config.yaml
n_layer: 10
d_model: 160
n_experts: 16
experts_per_token: 1
d_expert: 64
d_shared_expert: 128
activation: "swiglu"
moe_layers: [0, 1, 2, 3, 4, 5, 6, 7, 8, 9]
router_score: "softmax"
normalize_top_k: false
routed_scale: 1.0
balance_loss: 0.00288
balance_bias: false
init_std_router: 0.0291
lr_router: 0.00126
vocab_size: 8192
norm: "layernorm"
norm_eps: 1e-05
tie_embeddings: false
optimizer: "soap_variant"
lr: 0.00581
beta1: 0.95
beta2: 0.99
batch_tokens: [32768, 65536]
seq_len: 512
train_tokens: 253600000
steps: 5469
dataset: "wikipedia_en"
Below are experts of layer 2 (counted from 0) of a mixture-of-experts language model. Rows are named router (the router's row for the expert), gate (a neuron's input weights, with its number), up (a neuron's input weights, with its number), down (a neuron's output weights, with its number) and show model dimensions 0-159. Each number is 128 + 32 x the weight over its row's rms, rounded and kept within 0 to 255. Numbers have three digits each.
Before each expert's rows: "comes before" lists some tokens at least twice as common just after its tokens as in all text; "mostly gets" lists some tokens that are sent to it at least half of the time. This comes from a sample of Wikipedia text that the model never trained on. Tokens count by the router's weight.

# expert 14
comes before: " the", " a", " been", " to", " as", " his"
mostly gets: " had", " has", " out", " up", " have", " more"
router:153133105177063107126137126121163181148164086132082075083083085159088188124155134124178114152153132144150116110089133091109119202146122129069098127071140179144107106121130116126164067085096102111146153198109096146099138150132114100076181141095152105100073182182124063125145157147096174170118178149148108140146199131106167067147157108152146141104113098131123159159103115132096144115128167105139106102188106110178156126141058173135156118128108123110130153075102152206108165145107113
gate9:127144126141147113130161131150089111199159098115147131145102154135106113132076150179116014144098145132162180042081098152119129146142166183152101085157153101114117138084130089099141109155173106144141159122155143134070108085132200083083081115132168132105170164193127126117128177157126125161159120199152168108105164125121152151059151165167172111142106166149109081142085143132147131126138126107120124090160122173129175089160071078086132092114129104085130093078112118143157111059129150
up9:088103134112156062143170147160164107174122081135189162153130148136109124126051146117132055182080145154149124105100147150142116111147155181180174080198115098107124137057108082060095183164209113179134145093146171119079095122084183121136076108154168099091140158157137102109126147153109064099181105136122133116095132153122087150098126131139160116167119185100110104121108132121127148172154135139093152087123112149143194154145081085063131080141139120135105124131155141132163118138123164
down9:072165150107139104145143135138133081163113111154170158058147118153152125066134110126109113082110098104143104142108065173103145134061134138077091177082197139112174152126127198107152145136136153121128070069132166128094137086067131138128099070120064159122176145168134146099097104122157149147204114133114098133106094132090184114099174120170155130137091141138154148164092124137145164152120105146064099083124184136130127154128127092196180140116121150108156158084075099105179127153177184
gate10:176118144153183110182188096053082115135088092124111063128141185138089170164114101154209120122139101133122144182082129111117154088129196106152114148155102147116153093140082061140123136137076117166090120148117127102105127166137095154123120071109102161171071144121150183181151114128129073136150104136200143112101129078127151135094192146103146165081078130131103156139115082168129164130111129123124107130140054110105102085142173126147140177144170158144151137078157063118156099138103163
up10:136091054122147159184154086133099196109142115086130106133143058134136149142133184175117089165162188096164156058147097100164111185122128144118114123166112107110130108076173143147122178138190099129153137157125172059136103086120123078116084147126144132107160123138119139071164081217089054128086133102184131133102140145151135131114195166128123142138151130131135122099096165127052159157098154108124107124125193100148143103089154091088068171126115091134127138104116129156143172093126098
down10:166162127097060147099162155106111123146193164082155203134146178040115133108133114148130148118117159153159111108179068118144116125083106117128127143105120120144140108176092098121091123162143113180113107095137117148178104044114125122133110160171152116124123110118128147139120165113126108140128150172095165113157077108083135144138117169092160079082054100093106153119138175165074173109104137117123207142139137089192105140144141118105097135083124067204105119206102193129092153088145148
gate11:099168118147120104102128226160121163127115071079102074125145173134104135155118128102127123104085115088122153080106142156159149179125159123114174102124180098169141148099138145078151195179122107136108102116131166105106105119121166115087144145157192106105113159184182123170153122133053115130146147167168091102125182151128123081092107144084152119132115148118091138160124087162126067162124111145125094124168137159186150140137034162111110108071143105149125153096047089116154138058151183
up11:155124115103113124117134056146160117103130201173144171128121101131159113090144122126122141116202154126139107154175152104089111086124124108185051164131099155072139113109069138173127031079111128127134154164096095172153112147133127122164106116154083154135139112107100148151132113104186156114122141086101171162122056062136116161171145129137098130153092077120166097086117110096121194065167153140105173159089139124111080092109163156181138157133111139163096149161202116139117115158076074
down11:210138104141129080114120163089126027112189104077158129143167089123152129181158133172155193183123096122098110101114157120140150085121136152118136076152104116166183098100098152120112170114181130123113150157100106110168132164150119146189137099124087077133128172201161148138098098112141100138128115048095188135118048098140137138177159111111165136083149126116088121082077126135106127094106151110156124138136117054139119169117168120074092111110106161102139150187099170144110148155156145
gate12:109132082166182077101088175124150094146174088103130145106110129103161103095139143164155156145093168098130114135123089144134092157112141169166107130088114121161174154082188103112170145097129197136139117166095164119108133110115138178213099104026117135085159136071123158121103137091144166147098109099077121140167139080043058158163091131099150112097126126118158124114123197080110155170112108092143166110200102153176122161134079081132109124149133132171139141133157130116177102142142164
up12:121118128114118094092106120125073149117069117105097090129109154097105123106119123079121114125115122178141172223134128107145130114113091175046167123141118116127120115092178126119116121114128162168068194145062101149157098111149133130129132129201132122082090153124228103118141113108114140153192100187177127189114144123120173154108086121178196128112117181108105160149135173188139136115089136095129102135067089135154134154114161144124102154186076159107161143125113093115072204099129131
down12:134120167133134100140073136121117110159102103084070164166122075155094090125047140079082170112156169139134170165131153183176108118146134104098138156174142167157152105049194159073166121119156126104129155139082176125126136159148130122144154128149142224097118150148112137156087161139154085071058128107143180144114138144124165160173166136097111137139117116184064121121077079164126154117167100108123140087138088110203129110130124121129077118128087099144134132118116142105157087060074135
gate13:170132117143108180112116125098152158139178068066162201145084126133106140164176086152142124124130166123199074127196115133144171125087094104128154090129164098150142189128154133163173118097072087136115167179108095139122125059120111075113134092085036105171141141162149137134148111095122126095189141079114118147139097113139161097152147135150172130134099145071087147171133087149140169139155161089171109130122079119133120115101097122150125168146155123106146088111092124140128077222070117
up13:160118105167080146096143073139153150155152128112159202104084145135094110152191075186113121160147138109146043127133123153147137101132134146131125093203091117088139173117103148173081167134123151111114136110131036148080145058133146081060138116128062148172134152121136115136170088101120145106125136062101162127218076094114126095169132096133142116112147162092105184148126107135142129169091176125135102148174099151129145183090091143159106130138143090107160095161142116165088099177119153
down13:134147134145113100113154107118159166136136197140074193081121161099079126157113169134114143160151101101126083132100081137160088056129077172090145168125133148133134147110148118097131121159157099111143130118099120156104148103161164068101127043140163118180123127128222209128061168074124120193089211141107163138147105139101052101095093159158161148114102118127178132146123166148150120071095170152112107131135103142146146154120068171146097111151104135094142092129122166091126101093111129
gate14:132102116157174111198207107100155041144126158166138125157114135178100105098132069193136097153113148080175159144117121087188160142108174131162179092158070122130102128160114109120115113135162166158144157091150107115139130143115103127120119103101119178169083096122121144177096119147111129101148194126096151089143122132145127120139139066150137151106104156122099132122138116085139168223149134135080140100076167152125117104210101100122094068146085133133096082120104063157181106184086152
up14:142187183106107128098061133147043212050122152127105157142165125079149121130109172081115135109155137191083121138149134141095087110127099148113101144099157106148145122094157156156129178144069117102081116121084118129119110105126186177161149130172150112125133153111129155071223193093129112148123108139159091159143103138112128158085108165077105130163122135172133109104126116191137118067098088157114112169142054134116121153028165161163158138092142112127126125143151126108098143118149132
down14:121078104136084143143124161183110176143163088152138141127142121140158088114115109176139093126122114170117155141152093118143158052114153078112118140116191098135188153080165136085137127171160125146176167128111115148166148147089087090134111090106133193160122083123165145206113081088109156129122119164162100147135105143154114132049141173124073099174099117148137053135145055125116114063152136138183152149146121134169077140123078125152194102188137100101108118078111068167068131133122112
gate15:147131142097170086049120086210151118178075154182192199129135146142103138150125168166096129149135122135101084117144144113132123101098090151131149184125134115101132119113124121078089078122177135156151139133158113159079107111126146180095094092118172125079175100124155158113102158164168179063128158056039140188158121084130088137175103124055122172162075073146098098142176116078149142157152137142106167125127136111132111080150108149122150100126152134108087122134142161165112107106137105
up15:184111192102175120061113069155122127196104138148189175124132153114134184150150196122130103108159130125149109117122100094144125113125059101097122171107161118120141143158152110118118089102143139183122137121154114175095122123129139179075108095104135117067118131136184122123075185147113230074119186098110144185113128110147129099192073098072122144150093080111123093141186120096148138158131145137106170107098110095144085095204121169125114136114155145102109119090135140159107094086155078
down15:137144119214109084133128108152114125170111130102116126133152101164128099120152180137157132181110125193121107126153134128114127083114131119078115117123109095089160118188132116134135129097124109196158145182172124072058115129113200091124177091058112134099094149182111136180116168156151107104157126117064075150188166088211105113152151134085167128151120098106128126129070054140127172174098130147070177083162070153127100102138094161126134158106150102111084156110176132093111112147095138
gate16:161100145110118099160155108071155144148155143140112106086132204052120077116185055150124131175097128125150096181124180125140116135131114183146072112106106126121130121077090134133179140189111166117134107124127096177151147151141099135161141153068088135145080083091198159171138151052167152141089125146126141169140123047140136124167141091114028176139162190075095150087087102158167101139131138136116127143131117131146130156151118142096135095113113132127124113141167067098092161091148108
up16:064177165092110164131127136192136122123093112086149158140145072187147122105079120091055172112161139170123159088146136125099149125143140115168143188095114121090136096186112101046112132049165119156142145128207143041146136137117168154113104139140155097090096159107105126092142101162105123127155092122119123089098108103144116144072110140196187191161114122179125140133163151143139096119138084112168110102098099092110146089073159144141161140159135149146054129095112182126141112177116143
down16:120121186129182113200136142098105092140150142126127131157120071131079138165040183117086148225103110150139115149112113168151098163113082121068094114117122188117148115126173060133086135105119143101146089097167092145170085151172100117105134084112136118138094118174133136114133108178112098132128128097136079078164092203134123098108122169164166099144102105195117170179211139113153121155120155172103095159138094106111130095170114105143108108136140084109136126141126151160181126134163055
gate17:131134112138173083097095090123126116172118116112142111133098102098082131120115093207187100103115108055141093148084191128146109174087091123139175110163112140109124151116131137138134172110221203140150093120110120110108161141134198071102137154129104166174119090190114122161066164158125142115106090126138196120170130153098135157107106118122096143147059073099090140130150121154108124145107147157060095112166147126103149108154133150179113119188117068099082172106161118144163120154140207
up17:151117095109111035121088083146133169129126098141141121065126091063132135136114141191143128150169152145128058142082153081143137176106139148114135133157169142094158129051126151148105148118160172139130161141117067104117137144099133104109203136147120086153078070154135125164172131127077173134109150116162155137155143101101145142103107117117150141147061116092117155151152087150111132089118138162110102140185161073085138144120097242146148142201112095087101149094113112169161123155055161
down17:088090118161079127104055161104118073162126120127144126123112150084108088142147089150146143069156137089172130118132150171120163136146122151102154080139116182135141140133083132129109120155131163138167167128142058147088072157068122141112176164168115158094148136120182170148146092086046147144193153122145168171152117156133125110106136146102159103124099112100119194109147114112161111089138187161065135084173122120110094199139093084089101173162092086114072093105137083196101167159138152
gate18:181192058088134162108168132096109142048204115085167116113146078112094175112118147148134168133193118115130170176167118088091074129115153086145117144073110095081109111146135141109171124157148189124098155135184135134134186117209065138083208138080141174149159119157108078119121126137140184154176107123170095103179161129106119085115110126109134136118144134117143099156056103084127113111123131151113095095106107095158151125124177126143156128106159130051163108117110110131143135121135104
up18:138146058102168119110187130098139134154125136095150126143114117133086114069099135187118098203109128135065149097170144196114152137118177150140155167086125101098129131170148084140092132152190139098141128103153153120131143163185133123104150116140162178150171157159054078056120154113139097176142158148138139128206129127066103101123111101126189055098141108139096153139175100101126125126093115084168083089091144176079128139144170057128164085126139080096157153115066148130118140119143119
down18:117133187102127129112139143106126087181159118139104123110133158121131104103139115119095209091151084179085168045160121171213172100126116108116105132142156170181101154093104142113140103080165147102130097137142102097120145098191200080158124125110116141148107188145151147151102149122098117163117154097119158094137136146184102154082081140201098092151061127119125133128154140178115065128183148119164119142099086093104135107124138118110056127149158099118100147136180120080114150073037115
gate19:122119106160114185132080108145180136084114123163121148083115055162081135113153209196131155110143105103158118087089114103139156133128115101132117065084175170128158137177122106096104128146173104124149117132078185125121109163107096149102145165165146147151118125134161125166169080074135153076099105100146120154111145141148132143150084129071137143107130089092165098129082080098092144098183146115171142145195137097145114185097096180118122194141105102130094118082105209114109085210150155
up19:131114159126135101153146099104115116238143123180108130086128147161120118089138162174158098157116081119159105130177200117191125145110109166126127161138136147074063080085097162073138129098161139137131130095106189111115141112087092147091101167107126165157132156101112102078056187094187095110111198100110181116161119139129137132117106099146112171136083139093100123079126169152099186105109110128104168100093138109079160149142131114101098122150101119132092157169198158137163175099123191
down19:177157137121107044127102106111186088154148156140135087169091120065136137133146141109104095128093161144106109135109134172103128140145042158106122103107127135109104082146084157154125137188077086121154121170194141154113137186123117122105175114131200097117097136150096121144141170105209141139123172110155098117057163084111124136146110110162147149084120167177100137068115123189159151117083123087101173072144168144152153171136136136071118119106155074140138069142113144197075138163139098
gate20:164114129056081158155177055124188158043099098098124145144097102117126098141113106120168138160138120126152105101114169133163165141115111178130114118099147148149118148133064129098154083140124121132114156085132151129132096183109153149156109077185101074185105122149191149156187134173107139116154130200164142123112119176131163101134087116108089155158095163124086164097102061118154159089111163081138137094119127172140202108137081131153141094075066104113111131154107089187130180176136123
up20:108084131125136129149171133073095154156101130162099141090128129108118154109144067085191101108123168146068133194146123102116129117104092094076134152085058127145098135163135114144104137168190191143130137155116103109121106127179132141204156161127072120148094108084143144150144174181136147154109066124044088054146136101140111157145111115124143094105161154125132180104163095175123172221097137124176139136045126118145120107071109151128121129110087097130139110124197127140153121187133119
down20:165143117114099160117128162100124062140110135081091132146082108176063145154109145148123101148148185132129202117175146158061132116105118118130108121089123148167131161174119152084119131130140116101139132144132126149126167137143103137145179124128100188098137115124151153113075132053173101154128103136067124143082067064081143119131178119153115133132174162093125177090171166093105137192118133095108073107090145184130185095145080141016134141191101147181153105112117150135146163176093114
gate21:137125140094102146144084141065127153107166092094134123079155123091119105145132138123118174095121140175121112128139105062174118141111147158159082135092140105113114165136056165098098110148093123167158139122090103187163120148088134124159151125117106113084073096191121172162144196034097164116114094097088088117099067139201152125155146153137139144155134080079169151145120126109125088074203154169137157134146061134160123138181121186145174116104146148181137065155118100150126169169129153
up21:103143085167135096103140098191097110146081151162134144132119132131147161159060173173163124177127113121117125094123137169109124101158106076068177131181117136116163111090203097161165097095139107166087121109127187069117150076116124098122093117144159136129109127088144089128135091189169120109155156150155159141129155114088068171085096144132140140130142147146121055187142090110105133163107076100106148172141213122129136067130138105147110134193091101076115200095141178077115114114171111
down21:130177099136149140062118122136134132173097112070124160105196128128093116147129109167143128143155086127130096148126104154120138115141097089131079172178105109119080144152133073119099146076117174154106088132074173144095160098139162175104102120092110176116111061177007147118136161126143142102121131118146125168172190115161152124139081102108137152145125179183137186144097117110114184105126149104094156073144166171101104143094147106141139090119118120126169072111095120197102124107208182
gate22:141180159084152107109145087138134142111075176139132138100135137076109102108121174165136079167136130119171120133063113099162116146123161151144126086122109104183133130085101162137178160171136110148110132109072093074093076123155105096130086112129142164112095111135126148082104189107089127134097211093123134095111086178114173090174153132117165120131169069146113113123153087084114096143136124108186135224050125180186166101146143193162127105157106177107145086194105145136125157154135142
up22:085136143129137106088063098079129134158131181139125155129167119142116162194126195096140123122124140166101119129149111109115077060111119110154136134152170127123145155184156102121107134116165133200135106148113170199106134092041106108124126120079087126108123047167119099120161164140157157204124078103111176087155180103123109125103150121125124129129125132143160150179220151076098086090129128158065140104146150116142107162119126091163084151137150125037090136077091167130148091147131113
down22:110125207182185074121103149121158149111133192095126184134176137078151069141091153119113113093075135083129067193131068137138096136160101116140144080090178161159177137158080095175132160105128092145134159127091183186167073165183153139160088132127089168071145100130123124144157128141096124103171159128089112104104098149142114133110136108153133115147100125180189133132158098084126086123102146139123160139131131116141172077130082131155115074174074098119120080138143159089064107135109159
gate23:128132097143126111102128168104080121127109161148120104126108141062176126110157042137149099138179103119128138086214125134065117075051125125056142131219116107091189101091095168172109144108125165168110172108146175118142157103118152154068125113120116134129185132138130129122124129107067208130102176105107121133128089162127149127132138108149163123119090159082095119154104147113159166126122177122122162157126075122122099130147153162176159109135117177158127109145188033114140175149130078
up23:130126141157125111145151161121057163119155174174108064137089165092159152102172069150143088106155118123137155139169146160085127109104118098025106162177099141119167077105133174208131134082092130124134190129138192115137182121126147131067153161101145143100121147162083079088121157079097226133078129179133117135140123126109145101109093125130144123097100125054062141144111148143133123095096099096167138159115121137149123137153150150166168123117071111178144125115159086109090158140162092
down23:138083122151128133075189126175135138150118116108085151128110166172134099152120102113121180087152095081105232068132086092100137097124149110164150117124159108106107134134149133177109152142161197116083154127138132094094174075128146182128108177105140173138185156168088083102106154109074167146079121169147106136094119153138183120085039118131145099066144119142099165169139125102101185115091060106110101112120133190130112144162133141084145100117128105171213147134099118135091134134153136
gate24:161136144112136171134131078114114126068150145104150195106135088142093157143078140096147168141139140086101131159144120094136165129120121112113135129141149156179092086121142217092149100174088079120108123148123072099164085138166118093110154150203157135121176101114130122071121126142151050095141143127158119131205200064116120132167093157132141088159172133132164130105144095159096140116121180136102096094087089082169095167105079110127132185082127079071120189167156126155081172124099114
up24:106142094134148133159186171103096175157104131165138078150151124126171125136157146140105110129123189141136100064090077121145137159169151104132143124098123149136121143145113173189148085051126068068110109128059127118149113092095120159135116126120142096143165166133118129109114137102037138166085160138121133173073108137121117111135160136090198075140112048132132105137152105104136128107121068168127090125170173178143034167151128125138165122051127117151169149128114204165161119140073136
down24:135054119177123108128137131069084142153128098080094059163153138134126081151091124162081082072106139151173157108139108192101104137130178148143138176121141054111150118131153152112098112174120131075081100160121122120103134137123106116145113090100145234168093179102155133156113175177106118208085124154149104103121145130156125143118132072198165156173129085130124115163125146127106087143168122076100154089159153144099134078131200112177150084148144173104162155105084125109153121136106135
gate25:176167095168114116086106124110133118128082097118131137100108123126137103101121134172169140107134129188110150177078118102093151104147119091069131111104093126170152165132141138165205107157119124100125127157124095148122155139148013162119133131148130117103045139170111165113174120072073134159090112137159077125148145088128151137237146119145151065099158131145145138162157140132126124116148103097138131126148082057126133172173100110146129161114100211127132175084134050109140119194137083
up25:130145194104161132159181100100148120090155128165130111103119153153090161124114081109134106199125148135155110110137126120173136177085139106174134157125175127102138096141134152074067076158147111149107128110114071092102097127100190138175118117112100126175192099097136112175114153135165113089129130117109126156059147185163120167150111130125091167115150158047087142067097145153110119159074142143104147127156140125150151063134180118055165094161095052120132086111201168186145118103135168
down25:096078173140098115112161133111096149152129127134188111151115105130140168132195098136142160194092108171163131139169121164173137157082077172129177105135104125108156094129102115123087107159107094066126073098146175118109079079180168136156207132133077106113143130119096173167171129164129106097204143123081141119135102135137155132180154137113121118144050120028075153109103123154139113151121153154115105145108087139106113111102138156053134082193132143122097072163133144134149089095174118
gate26:142095095137103114106234142136131089090150129085200172094156105117177162064100109218170111130068138110121083071090117104147071158109155161145124162122129135122139100204143102088132101110196171118099105126118125119104126139166086166161123148073120140141103117137108138163132117144164141159141113140115108100092088100145142111153129098131080158136118085099150161110128186093179151151104192133136152083119192139148109175127072141162105140167089073117107107147135096116181132134071174
up26:143108080148152107085224120127119108097147159107202166123147062147137159071124100195192124134090133093116116095094128121140086159112156131122130168122125177138145102188141104130130131076208138093100097153134130107075155148157095169156148148080152170137109121147069137128136143160175135149120107128100124122133111143085182094161109076122108149101145052103123156114147169104136126200086183100174156105139194109162094169096116101150117155127096063080119104154103114118149089133079157
down26:126086084134114130083176142078118099151172152098189134073125120153069124168156158205133095111129115076134135117178082147103120111130175107137116197107105162093146046130121112119158093139184124122116112167119135187152148185122157177125131148115145156136133101146117161110096137104142131181131068098099155092128109100113155118125116052110153113096166076124152168050168121055128116157124200069128165068139121168159130171103113141147160113126136111159129077158093105083145132147107180
gate27:146106156145105129121134168127134138142120105109097148105114052187102143153074151093082117123101090100059122092106146131090134191157123083121081139105201115111078151105123164118136138137181155096122134167092102103107131138173199073110203163153172176169118170144091059118092148088128150097136126171143152108174198096088130101101107151118112084116117102182144134161133094089114112120131112089158130112186176152147114187130077130156157168072139112133141121079132190159148095126078146
up27:141120126139113129100138156151155140147118085107085154107114069185089151149063142098104134112114110059082119073106136130097116182155095090105076161118183123106084146096110168097123132143190130115134118164080106121083117135163179074116185155148171198160108182154091064140109173137144132090160114172173142092164186106086126109106089151123113100131101121189139120164123075061105131125112128105143161133197200141156126178133056126158128156087146112127143136101117182161158114119112152
down27:117125148088123087157168146105067148141145135113104118149114146148100172151091157118163157088136138181098175086113126123111132158171161121146174108131133120154117107108155138134147161156168117107151190166085144165102072143126123131125110213111162166127100137164124091128140099110077100074106107100201156197162148184075115102114106109132093103090154178126122129145117139120099101121063050102124119080148140118159085113120092093189175157111113061224175183130066133137093114130101100
gate28:144129141118122091133163155090113107121130123136129096173101151119142129103092074101134151138139095154169160142199183119083141117118081140170155153147174155144096106134117104115176101076157045228128109183148106130159123102100122101150147090127090128128102156083100180179098180125123132176118120145091167134127074137109151143139193172148184165154100107110111155128129079174151123171105089125135109137023085114097111112129159161096079119095166173152057107151130149141123128125096053
up28:150147124098180141115096122197076151127153119150133133108112108159090138090158129163120094124120119102082137148117115161119103144137147169153066080141076111100120144128153165136122134154150138061143157144124174125115142157132084146122157164109162179126138094143145098069096085163207139135119097147130092116128181124131087127122160055140075160112155138173105124118147174167132196074133069101121089129161168135140177125020125084193143149134089084067179134141100149071126084105127193
down28:106100079138119076170104114134125148130135117171118090121179128081153118121116128129108092100110119132104061152092162145163161170126068112057143115105101076088123105134167138066091112200071186175113145178103125116091152138157202106110120118138116139138114102159096187112115124146133217084145098112130121087170168208152106120154105056081141096151106108148159120135105106103158206104152181146121174150175191123133131111106092148155131103158126149117159093150164162128164136137090106
gate29:127164159118148161147140123148134164055068164133129130111176136128130106150133083047144097110140147080056089138136097137099078143130121120113096127117118097110128142094149095103149091135106097145167087147138093146166090162077163131156181147213122104088058222096161072118131023127105085084090067108172124128130160156125158123143091171102142168163137136170110163143105079146132134120106156149129092110116137141148178185109098123148156141109100136169130161107132131162153142129165191
up29:111150177094090177128097114068168108129149109090149148077171138089134107118173138105134072133124132048125112124134140133102102112111149120141119133115126085153147154080125012147136175116157141139174131149185130129169170148141164110147115117151116133122107187102118069113140106147128101119105023113076146098151147160146177124132146127109148143114146157150067166090151129164187129132115185132179113118095109084133180229083131124067108149142118122088101146106143128109145145179178078
down29:122151141163149149180208105134156150115152117173126132157173151109164123117174141090149150113110164084117126141117164119141130091102136076114109162124079119129119110137171091197127110110166102120172116092165123195196129160154114151105072177188106148105130154101115081078131080125114154136157084137082126130072151139107097107150131123088137128131175169140103202097101060150113120153141147124123113024113114107134161131151125106112137069091114067164106116063132088181057176127167112
gate30:158177130154159097155103120141160159128125164167122111135075114100086162086119182120078145183129134127105124105130177101142110139135157096083174121121076104182122110135116127138068073084050158096113107129140141149139108097107158141135164088212100023167051152157155124115167111174093124125151134148135069089119137189135091143125167117186157136094117131134119102180158106126155129087124143127131157124132149092138161098114171128152151087123119158113138054156187144158166146196089082
up30:149138130120105087100195107180162127146131146179117152126115132151111106116105179132140085207158083131108155142055157135175068138155156131144122141107036108217165110118111086130093095124083163113165091072114108194151072084134100150118143090181112047150084116093153124179140140153136141079170066117124107087157124167134106128125142092134195157104126155144107135148108150085140098126106146151147127126086159155145192104146171132152117086124123139097145074139178105169142166125111124
down30:085111119154152094124093151151149148151144108173153099097116133171100124111138142097097095150209156162107081115097115137107118175156122135080133177129149086149154129113135065144063060113094069129192169156141121157117155141127160124127132102177107067166123121051144057103096128144118186083151080117127141185148156139129152096067149105154129118087137126136129141082144142096172103099137103123177078086150155146121108089120197096169145085146121093181133100124157191191180168156111116
gate31:130057115097159084144164171159111144129133100136114155138114162101154111127173120114133146124101103187134077127149166164121169154112092117117144144105128158114122119135124178180115125109133140111095141099146145061117127142164109128128141155053161098128140025166112069136115086086142181132121161060146061089106150133149098103095142159172083138160114170058089178200156151106103162073135084123172085151134118116116115148094051131150162181166108113127133181107180158058121122131108137
up31:091120141174119103138154149152117162123073169120087089117117180099115116159106130114152165173106114124092099078121203103082154157161151132103143133139149148143104132087115130154140151163124096166121124103209127128162128178159108112126125145104118116169103074126114130098158095159112105183095092136126164084142099138143118161087137154226121113127098169149168151180131128094182113122077072138145102121125033131088047107097097036112132131126151149181171194200106128143118130103100137
down31:119131150178124101148149171133176174101086130096143134127094086110180149089100143140132131128150114111078125224142140078151055054098108103119184132192101140116129158071150115112120137136093171154190087171184149181114120160141125163129109109151113113128149052098165140126112054181115139120106135157102135151168129087090135056114134087130182143098086110117159116163153123135155166119159144089087130087160120147147068094099131085119115143141162105103092105164161062138172144127177154
gate32:121150132091168132149163136155156169159142071095086119147111134128102114088126133156160105059121147123147120166125131080170145154061101171170142102141140076170128122122158097139094139125067138177141149124110153123092088120139029152105100176082111143084136116148150132161180138097077162141102224110164133094123094123141096116110126114167100117126127128070097200148140203146061212078118155117092097122124088146112163156152129196138132122096119147112133179129161144137091169094090148
up32:120120088076163196122175110128128105033076109151134120129093079127057078136124137151167113155172045121102112087115198103143185139125125143115141119124079148089118086171107091133097080191142195102148099120127129115131140186112114136118133159147148166143125160153104151136167108126160133127151108049111099091104092135181105134126191100134133146135149045153124124106155118101113081135125181183104150117138111087148127164096169126150110113159089105129121180145173133160130149178203124
down32:125108070115123089155153113179121122187103117129134121197125108156180127127146097196206133075179080113117142112153189075101093097073122180121093067130124139052122110125137161146096149193132168088116079131160167102118122095128096127139114117127167140116127120043184116120151101163145163138079186121129125173106086160144147163106167078107142175116112151158105118116137104123117187107100143177097136143118109136140191171138139151123162098079099096142084088070126082166141131115107159
gate33:137161114122157197113179201125141127115151115069102095150129064111109152146095082112124169149132101085117166165127146085109085105150085105092162142155148139109084162107135103147107142128121183098133138164157139085152115232128159188135143180156145104132149162139075071180108123111073078138158131106095123077109149214152139075153077124142068122180110120141126107185167063126146158142130150133148124125113191102129159113127083089137099145150135116099102098114153096173101112089079107
up33:100186143118182182146170137118113100132142127073110089117169116129077175097100100084116131093165142102167172137110155083131099133149115144121155141115117142131100151143093067121122135156171130101141095125157154071167120143127157134110182171151156123136139192162092099184079158104167113136170093149128188085143128181090126072133079194132063104121061146112092107117110113164130113130094157160172132111103183103147095153127057119109061163123170147082074152160119103159142162042137124
down33:119141133072130132143102138126097115172148135132067129138177133142085165163123182115099099148110120168115099120088092192062134132138106186114140131095185142146114152120114073142081106187113103177103124103117181069141148169127115140154145165165089115108126166079151047213148113149103123169199168084153109128116145141138129080049143105056097051108118124150129120098136131135115102125159125127132110174079099180125145081154117120152132146134126093127149131149184116161120111076211144
gate34:107070183150120169108105068139121146125127118143131164103113112144092112137107133102139162124096074143126134111158189170180156167132144207083133166142154183149128167196116066081100164166117114113122088146159110113133098121150125098099114120200128093167131110113135128172126116143149123155114103144033163103110127195106094124194140135107111123091129114128118123103032134167110119113115117078116145148108115147145205160047101138134071171119124129134081088189094176181109124102123134
up34:142117120145149070132150166121131121159135118112132080171134181147173125095124142103171118116132139156138146118073089109110131078122111041200109116114069085144121082092173137132150101097140129190135156094120130164096124128125091126172091105044126187100117146132112120077106156145139092136164108148210124142132147087166133117074085120139144153149095152147145152173191123087118133154134144161098111085118101072099068075178174068144190114131159156145147193080167145074161153138157136
down34:117126082123118065104165158098152067155168123062141094137149150102118139118161121180127135210131151054157084137147161088188147122111176117151148117077115103107131116173138123117110167197157173077035108133145122126088196134066177134120099043120152108118111114163078146147143151150078169137149128075102123190174140150135112134109123100155133166153071097154119144122157153128124165113067132129116159076101126149157158099121159145071147106134105160130163136068157133149129121103103111
gate35:132120056102156114184125132137186084117159129200105144104103123123112115167139076201102206122181195166089098111170122121115111133110145136157144022126138113131121153138091107117139119094093105092206114135132140164117164133104111146144127126197085107144138145064115125150182133095145112137142150086083122175138162099103104137106190181146135088155134126174228078166133081106115107118135133090132128144166151122111122128111097126120055144160129091106112114085140165117110083142151093
up35:103088091102114111205135120117214061133168101195150145120105142135114089127129084191135152124185120128124121120153157141154078135131117170166130056128115100121088148157049084129146090079140141121231115113116132131095143101114155094143112123163090145165150184096104103171155187111116091119132169091083112141154164142120118121116158181146154098179101135144174130134143082086132096134115149139134141139132170114087126152116050119116062134150157117120109146097127173105134079154208093
down35:113118092108115188200068113113185088145213105176148117118089075119113093148148064182125146132193173171125092145109118155123171132105127118108132114110116154130133108131094099109145172132113138148146143110144171142121158118147170087137087110119093124155183134101063124142118157084171102109078110067156113151146157124108138084117157126139171090139120165142164104071174084058102131165173101107140178157172188177161114107082107145144102124118156059100128105133140115165093081124202117
gate36:158092140112201120158162156090156099074136107164152119192110134110149152098156095130138144119168165092220132200146124121092108140119076071093131083131118147214145095129106109152052151112104108142072128133111102103107137099119123163103136142113060089108091161114184125149104143134110164166118108122182135105110130134083138112138108124115146155133097155062153160142084134179124173152157151086066061152112138082095127119174157169148171179140146175079092094110180116133099128173139136
up36:096195163171064100146072120161046147159145161104107099088128138131148124138092171116139124165146107136149137102073158131208148131091157154137098132069110136104124119166140133116165130169112106109192100077077149136069087131166145140103061107176104122120169106117120157149154135069114176117126127187091146140138090137094099179164200134123089055144155141158171104110116139113193132137066139157129177092128076163153152078082133104146132121076130127157138150160116189135148112124127126
down36:140144122129114141133074070140180139109126119099029205146109159137138134125107092134122076132108106144136158140132107139089101123095161187121070139180080182100110209166107046099108138147121199131120085121143139126097168098128158149147106119154186091127130188096140093114122121069111085129148153076128178089148096094071133166111136118143138121085140125164139162131157158136129121112086092196154123119159093174190085163093109131123105130156123109152068132150188113153163176136137099